python train.py --normalize_top_k=true --init_std_router=0.00944 --init_std_down=0.00475 --beta1=0.95
Below are experts of layer 2 (counted from 0) of a mixture-of-experts language model. Rows are named router (the router's row for the expert), gate (a neuron's input weights, with its number), up (a neuron's input weights, with its number) and show model dimensions 0-191. Each number is 128 + 32 x the weight over its row's rms, rounded and kept within 0 to 255. Numbers have three digits each.
Before each expert's rows: "comes after" lists some tokens at least twice as common just before its tokens as in all text. This comes from a sample of Wikipedia text that the model never trained on. Tokens count by the router's weight.

# expert 55
comes after: ",", "s", ")", "),", " where", "\""
router:171148173131186112111146148140143112143137123155057129147118084107159113101070108163149188118076129155125104115113127158108192181142091094128143122151160135159217162132178182055123140172055133189131105126118150125151138079172120102088146111180125146148144156165121139141108081116156115145126115105118123089132141158146142118083085150106193194123113148079154109133141091096151159192140150165072096134190173111147136103086076083086125117146104178164124165147117130087092152089097099113195146081104106113096126197099131158160120083095115150072155093102144165115181111138126113166
gate0:123148108126133157153110183124185083167090105087176173138084100098095177151155125168126138135142141054137140170119071098079142136187087094167057145135152163116144170157137132116112115101147109140170113062178161162121180132190137108152150091193157105141093163111127138141122173108083118165065075145091096150100126197084089112094118055125170106170064114106130114092156224148119093146071097154151101100149113170085132118130119115154134117185124137099137102115104141141081126121152111143173186080121115134132156097148131141121132091108106155102123147127107176131072120135131137057
up0:099125094140124161119201178117131153128115183122119140143121144093066173144151102074157152137154110109117079180066122144150153115104125159141050125174158087140087164144140160160191119168140094190147142154127113197091190127190171070109153128128124135166197131137090136123172159119101122102125092126163065172118101130196110151131121117114099109124091100139145135113137080115168127106128113115142185036133160136109173160080085121153090161123106187163164123136115135104138089147119129058127112109137111131089083139159146146053117121117083154115124155157187148066066129149159097104
gate1:135149110128139101179053159075137168091038155149166136148148074125091090077120170148134158125107089118133122123128126120112209115048183077108110129117148128132090129126117146148125131185128060110150083132084122113102106152134167115092121130162106165089184132134154139155102141111177124054142125173127075153039129109129157165150093141178166119120085110117122106067181099131110108120086186092130113093187126115211152165141111129176147158162126119164121168100134149122088119089104092144127138168142106101187110161101151152129206134117100140126100134109167110117103108119123172195
up1:136117154178134074124163056146131137160165114105095175070100112156170150176177110202109092210067120131186179131137126112095128111118137103074178158100154130123136110150082094108141154123152060132135123143088112128127095135106109144126211073128136147190209148157167147094105123083132082134107145140172125160226127127128096101152151175152150120165166170139142145124127121154099094146106144088115131079152105105154124119186079133096144151087124109114145179152094128125133182152051171144127152133116166159135125132170150163154146131129102076184122119167099070127128138094079105129
gate2:151103123136136116120146134089117138092164148119094159094090106097156135164126093132079108168204128135141124190118168139118088084089062080099165182164209152068107143116112110122109117167144101097190163112086119129156115084136100113166214154144151124090109120096081076114102064111162078130130130168125138101138116118123120174120112106183131144149141095146136098140133142114157112137193062100102116129164088179187141150158132155105167118107121128113095192139163117095081128079202161210221100098128119091104108114127090132098162121181117166116150135118100120095132152140078161109
up2:130156191093115122147152105177073024127143106099069177125166080162064175101108130119080144156163104147125109145116116150097140138117150128157113152152133109152180102149061172124168083092140123157085165119118069116127170196114194131141094142126075141094157104151107178127071108159179145098157156138106102101183136100154158135193163147089130163107142126171098149112139113092155134120092148140109172141070071131143125091163125107096124131087156145132110117123129132078105104144148092120081113182175039180128208101154160127087101143124164113129114084108082108124161114095159125146
gate3:110170103107135096105156134068172120153149087092067091135120080187137108103140075124136164168160089099151091148087159124108172110077156083135092099177119166172122121156174138138123151146119110111092120150146091174229103085120166101145171101117148123175130148161117145180072154134175148149069150145097150191130085134092121185110114144076133145172156129142144173157155105119160091115096127156153137173196099114122184095122063110108062148163154107150099149129178094130093129104107117121109079146190113157060134098170137115201109096109144124130138111116104081156155072143152133142
up3:142147176151152099103184099147116203089153132074120119129156092125118134112069138132091120082113160131131124128153108138085107142202087083115076154085126143089160092119158133149074132086102150169167168116140150134152121140162123165188132153083180087066074067136142155124165158164084116103151106133125183090101127135082154142095090115176072114161149138119201146158169130085129114092125141095112084082132124130085102092044176114169155042157163107120188137102188084188113136170114091101166089133132093136111136102123090110114148069078143117102140125175127129124145136146114124136
gate4:166101118149141156188120154084070134136142179135197148133132093121153090170072100108153116155118121171181151131114112121181162143128110195100089162110145128153125145153164141182128087065153121176131165119177199094063110103175094124147151131145160167080151059129109088082147137167097109103146114147149149105095167102169175103158102121181177147118132051092137103156142146116110161145078053115104083176154126142127139188136161127141135093141133121109136185095133127140184107175091172158140119143138141149135081145160030115123153150133123108177136116083128138055120123162120138164
up4:084121104146140085183047109087060188109153145157179132155093140120140116145075138137141153122107114155102135103137117090123118137119148166093090133105091128110104124201173076169147143112163126163135110115162099083093114087164041196128161143115143151131083132095208199090142130175065103121119130141130077054101132170130147105122143105118118132138179060107147113125131157198141170129130109141094079134086166072129127105118069130134127110135101175097084186142127110133147117152043149118156138148093111112101097157088149129129171161122080100107142129102107100105133133082105162065

# expert 10
comes after: " It", " it", " he", " which", ",", " He"
router:141139170111117126118136134137141081133169162130174145137169166102120163106114108116154201093133170151133115124146091140101164096130092131120124173153177175161167166104103115104097046161174029127141148161083109134095083055117095143125083116156128173170101152127046110163145196114196188078201119121126141140129182107125116210089121140122182147117126182166206175102116081102108095103093122147114139099181075122157129100090111124096135132143145148098124143086154127166155100109132144156139115137162108109123118080116081110181161168119106165096148148162139169118110110123111124085
gate4:132093101067098110142107152132120206087119187193155092089096096101114129093129188147127106138168127158106124113074150167105135154119099121100199208118108225123144089126141067152088113166110133112150135161116142104105111163078115120102156101098156091120142099136110075087124061193145129147172131113130162068169129172138129087090115116094103109211124139122129122103152115133170169125059096120090093046172112174084160098131120139124121123156095131157161155146121089113135156164065123117140128145128124176105076144172114122128087173123123088114141139177073100086138101141166123154
up4:173171128031162125162177119055149103185182111112088133175111124169148123152094177101150155156133071124140112165149150099153105086130125187115145079113159097073141123138131211105122143109133155132083117096096131092123175127196083132093107183129160092134155164138154172165182195089158075139110115133103113167139097118117190117173144104108135111041096121126122135136089069158088168081187123143140098168116108110075126163108102141146153166090141159091121106116171116128115130099191147163142143139169103123153126108113108130152108134118146138127206118078163139134101154114107165080
gate5:169118180165132085117131103102154049080128115111130107128122088166164116139094072110148097142159130191145142165151189149151140112113142150166128146119142175122084132122105120142108074176142108101123128128052169074143140040166103092103112154151148155109146141173077062119167138149123091110121073095106137090077168058186120119110108115163129136198136096165112103201225110136144090141147072139111136151080144097082102099148205199129103098145125134128126132096092163182124152136155143111132064138114099110111123108142134135143145102112112129119132141161154113083097143180124194139
up5:086146114122114166101143105108134154117143098148124144124161145073148148145133119153090144098103082053107172116106112109141149135105171098101110154180138082160158129123164157117133132096110146109169088131142115134108185088099175175134079129105068120215112057176181157143077112139145156118144110118174080156159111147092130155123172136135100135083165150161144134142081148151072147123109164117086123094150129134173095132126049105123169148102097081108118105127193098084114072130093089107078226150108195136143083122080138158123127119174163149109160152110119181127194118065183126180
gate6:096119116111072120090033130087073118130135081148156145091119127142063135179099083105105092099126156135143143090059140118154171142139171099134163129111169109093073096131140086144125126099106068093127155123081049157110154109135124130096133111094118097165090107136168140181084152097131096107142129138177130121094085110168135067146160137110126135147152215137151126099174105138059121165128150158110164085076073120109121105236081100118128136102073079139097095100138117109137177150119123134156105098100166137057127089176155107090153129086150116134136106148167092141168147140140180103
up6:126165163157179116133207138145115137179089197093148137179124119116191171121171202192129179147158108107087114162142143119132100118113129172103078117179052182164151162131088155071090156172134162126075075107110188105141120188158131149148134115130120139088184107135107141043135134121167166065124113147137118141144139141057103131123097136144118093107097092101151110151031133096163129121122124153109107132195150131098130192093131097133133125158128171131172177133099155137118101111172084118072133128167117116204162145093121134157105097171118139129117146123113151092117163132102128147
gate7:155140152051143179149089129160137131165154124120086144153164171138098119124125052146110123151134141122127146087079107133140118139121088165143153145153151188110109157153163096096140089152119114048116097065140119132154179156114074103107109115156130123191102098072102119101143097140126161121124130163152120178094130159141092083116110092126134137132162129173087166113101138144145181148150127066153160117110189130178167213154135100122068137129127154093140131157181072011119072073066150088152162149129163142132102172123097124132171153079154085120100112095081118127133141139125044119
up7:092142134149148137123131191120118126112169097111172098138114059154117126098107123154122124094100169134100158121165160155151153055118102085184113048167131118177053153141103127100160125128137117151093131127083146175129088091120180134106157096141125134091166084146120152116077163103182088120142056115135107097181122149126155179188164138120147095130078105128156177147116139117114145050164154136104149155123082148147122115096122138090178119115113164216124158111132139196125071159125153133147146154111096073159155087044171163157109117205105182136129147136133135053093115129137170104
gate8:155186155127130123163111091132163101113139086032106081112090106192127165099198154080127107123052154127111193128164200143117098114139097121153089121165187136136143142134166123111171117125138092140097148079080146150152099154152155157121120119153167140156193146189139188132153151128115066177150137080141151113163155117119153064106126125141148140134142147152081164043159171126095184131198121130199123104120136141134103114139117189096184114136177159117180180100077120137166142165183135094134118103148096123159139067150137145137105121134137133149078153140117142099066146118133160123
up8:102089106144129118130112142118134124152079167225145192171131144081105104183032132136138137139173115139173087086124133135123174125133161105102110079110076070127116110119087145111112144117099164147143163127146114108096160152151111080143115134106103064096112084112123097128139122109109158047094089153112098147122117162149077144197124100104108142128077082111144097170104096111110131105053130107092168144139157132150140142149136074165030160095114090096097111130142093115099102093076108194155138139107136135121109206088088135108142138104133113112154109122179108193168098153091049113

# expert 41
comes after: "0", ")", "1", "2", "3", "5"
router:089103137152152102107081089150172107104125111134141096104098104153096134170155137167151164176168144136187139115145108141100080205120129075142153134105085178126096130142124132113169134117084142065164137163162135160169120101119160154140145172143081121148193093128092069120096123118161157173108164137104137108118161156157147084154083149157117171106147142082094091094130113181095089092096067138118134088051168114153112149100151111069179116102106179097096064088083132153169145098115144129181124102130107089064129192156172114114155075114118154110091036114145075100093163107097126137
gate1:101131088158081024095105150105218155108119075142137122076171047097149140157109130114088150126151134112144115113102127067123152129192139134119167118048094137118084102160074186131090145155097107089204110148158119118146157109106134084150140108161122105131189117131189162175113147099128138092175142122145112194125143106155106102088071130189113175069175169171129116130167130110181141124132077098164156124115126111124133151144061124125113119129104187113177117098130080080113128100141147135136113147131110124140146140149139153098165116175128179052143084106191103136118118134154148112
up1:168161125149100085051141125145172143180134164125119128139172105100169097121103091123189167116107113144156117126149132152104148111138165100085173077064055155162181151134067140162132166144106124198183087147190104073109105108113188131107140109142141103043140167101195176172097149117150158071136113106180143106122142094077170113134117093182126133150108159168118074106176131166144182136143139087148142089105149159121115102143087163105099130140138164150165112107135105180098169071143140089149188107125091136137133132134130122120100064131109186063175134136149146158100139158139160131
gate2:179135059147159186066162135088162085172126121114092139102092125119103128178106096105117161153193151105170162088120101176148118133158109161140124129096114125137100137102080095176114209114142114097149121089106124120169100125083104191146179139211146151160139147106098132099170155071081138122151092100116111145181125118160126104118167099098100164161132153075106175147141134121148170147136140114142146082176159134139136166137157135060155171131107126123101080209066138103155081129103049146122113116111125185195143176170181080109138132132133136118137088133211162124121088129122103118
up2:080132185172161152161079140084071116097146128169119125172115077092076123140122139129097113100146067135171132069124138151114156157091133165144108135142163136124132107140152175062146189174126134142150158132134110140151113127120181073129094100108091139084174167218142126127219142105103161184119170121113111093076134148138084139118169154155122111194095126109102117102137137109068144162067138153124143136121101160148125146124174130142182134128078064104114145086065138075225093136082084084082097133107105106086138105057106104114111146152121090138102114118135110176136135128155164156
gate3:138139136149119132181138126100149160120159038099139123080119133105133124128163105102118081148131126147166164059126093132162134166101159139176133184145203113080096116091159113159142166061100098101120090179155101127096151080079118198113161109125158155059162110143126151136127101161098095112116141127170094151172099107093102174147104110154155181149164179152123136188104103116138045127123118137094111094159082178131142150095088129139140141174090129124077072172077115124136115119119078171129085153151182144123121168116104093089156116200135153157163130116161170110162098128226156122
up3:110171095120111092161099103105135164131096063054192156060123129110147115142168092118143091130110127135168118080116074128138156217135125139160112168132201115080085154115168115157124162153111147091111086131138121117090157069074107173119147085122129111111136106122109154145103129164131131112101148129141111149172104166114097211124137114136155147137121154106099126137148046096153066178097148166106087082144100165103124133125060118141146145163128144097111057155122104123108101114133097153120078159120174083096166163100121139088153070212104146119115138076171115104138080175207134092
gate4:136120127108182127133194136111114152119164152159117076114103126082054136088150117123201117068136149105149037129158139157117097159144106103150169061113096094153116126098163176117050113139104103133123135101155143162080116184173180136108085174088088139173146121131124114086124116123162143107131092123105142119068137125137163142162094113080142118133107139145128126117187115118140173140156100124163148151095096117147115169139118127125125108130171197150118114137085103103146170177134125061186055144088118049152105144117146124162127120138131083180107180182020133080130196150114136127
up4:156132179115153100122088140111129076161107095057157107109118096129106151105119129142062159177082155102094210131110129078147167096144120087115076116129145157100143169127091152108122144157173114123107143130066188113172150125077101146130120112135190071158094144121102146141086092158086130137094169100117060125162120130128040131109130172174158139103114095101089175155079102157086074107125099110114166121178187152114149087113119105116132120123086150141112135119160123175051158081182159141093166152127093179110178165131087085107139107108170154150165078080159127193155122149155107147
gate5:112100173133083088151152152129150170141111178128090143163135174138113173208095148170105143147065118142125099176134079108083116104168112153059132096122051107162126131152122156149110123096195216106166119126183145172138104153130172081132118093112068133107109114082163108106090202081105147118116190101089094099142167096101129117150090208098128120137137181138126127139182189112171097123136142112151113155130096088111088136142128136095160102154156180150084149059105127127129088107054106121158157107130074100124136134118120163109153093096158146097123115130118128147158187058114133132
up5:136134080143194179103111088127107090124128086139160123090140068115168084066191097079108109111184150116127150074126176147178130148092159143175132186134208169070130126080144086094124157147081060157108129146063093068121153142115109159122154165161191143149143116182100122182152059168149131139153082180173182137127090162161148120105145054155114133138126074134115110138090080151109135129129139135126112107140153165151164124118146129159102134106102060117156117192166138114132147139195151137096098144136186167158106113114164094145099161154094107148151132125116124118106102175169120126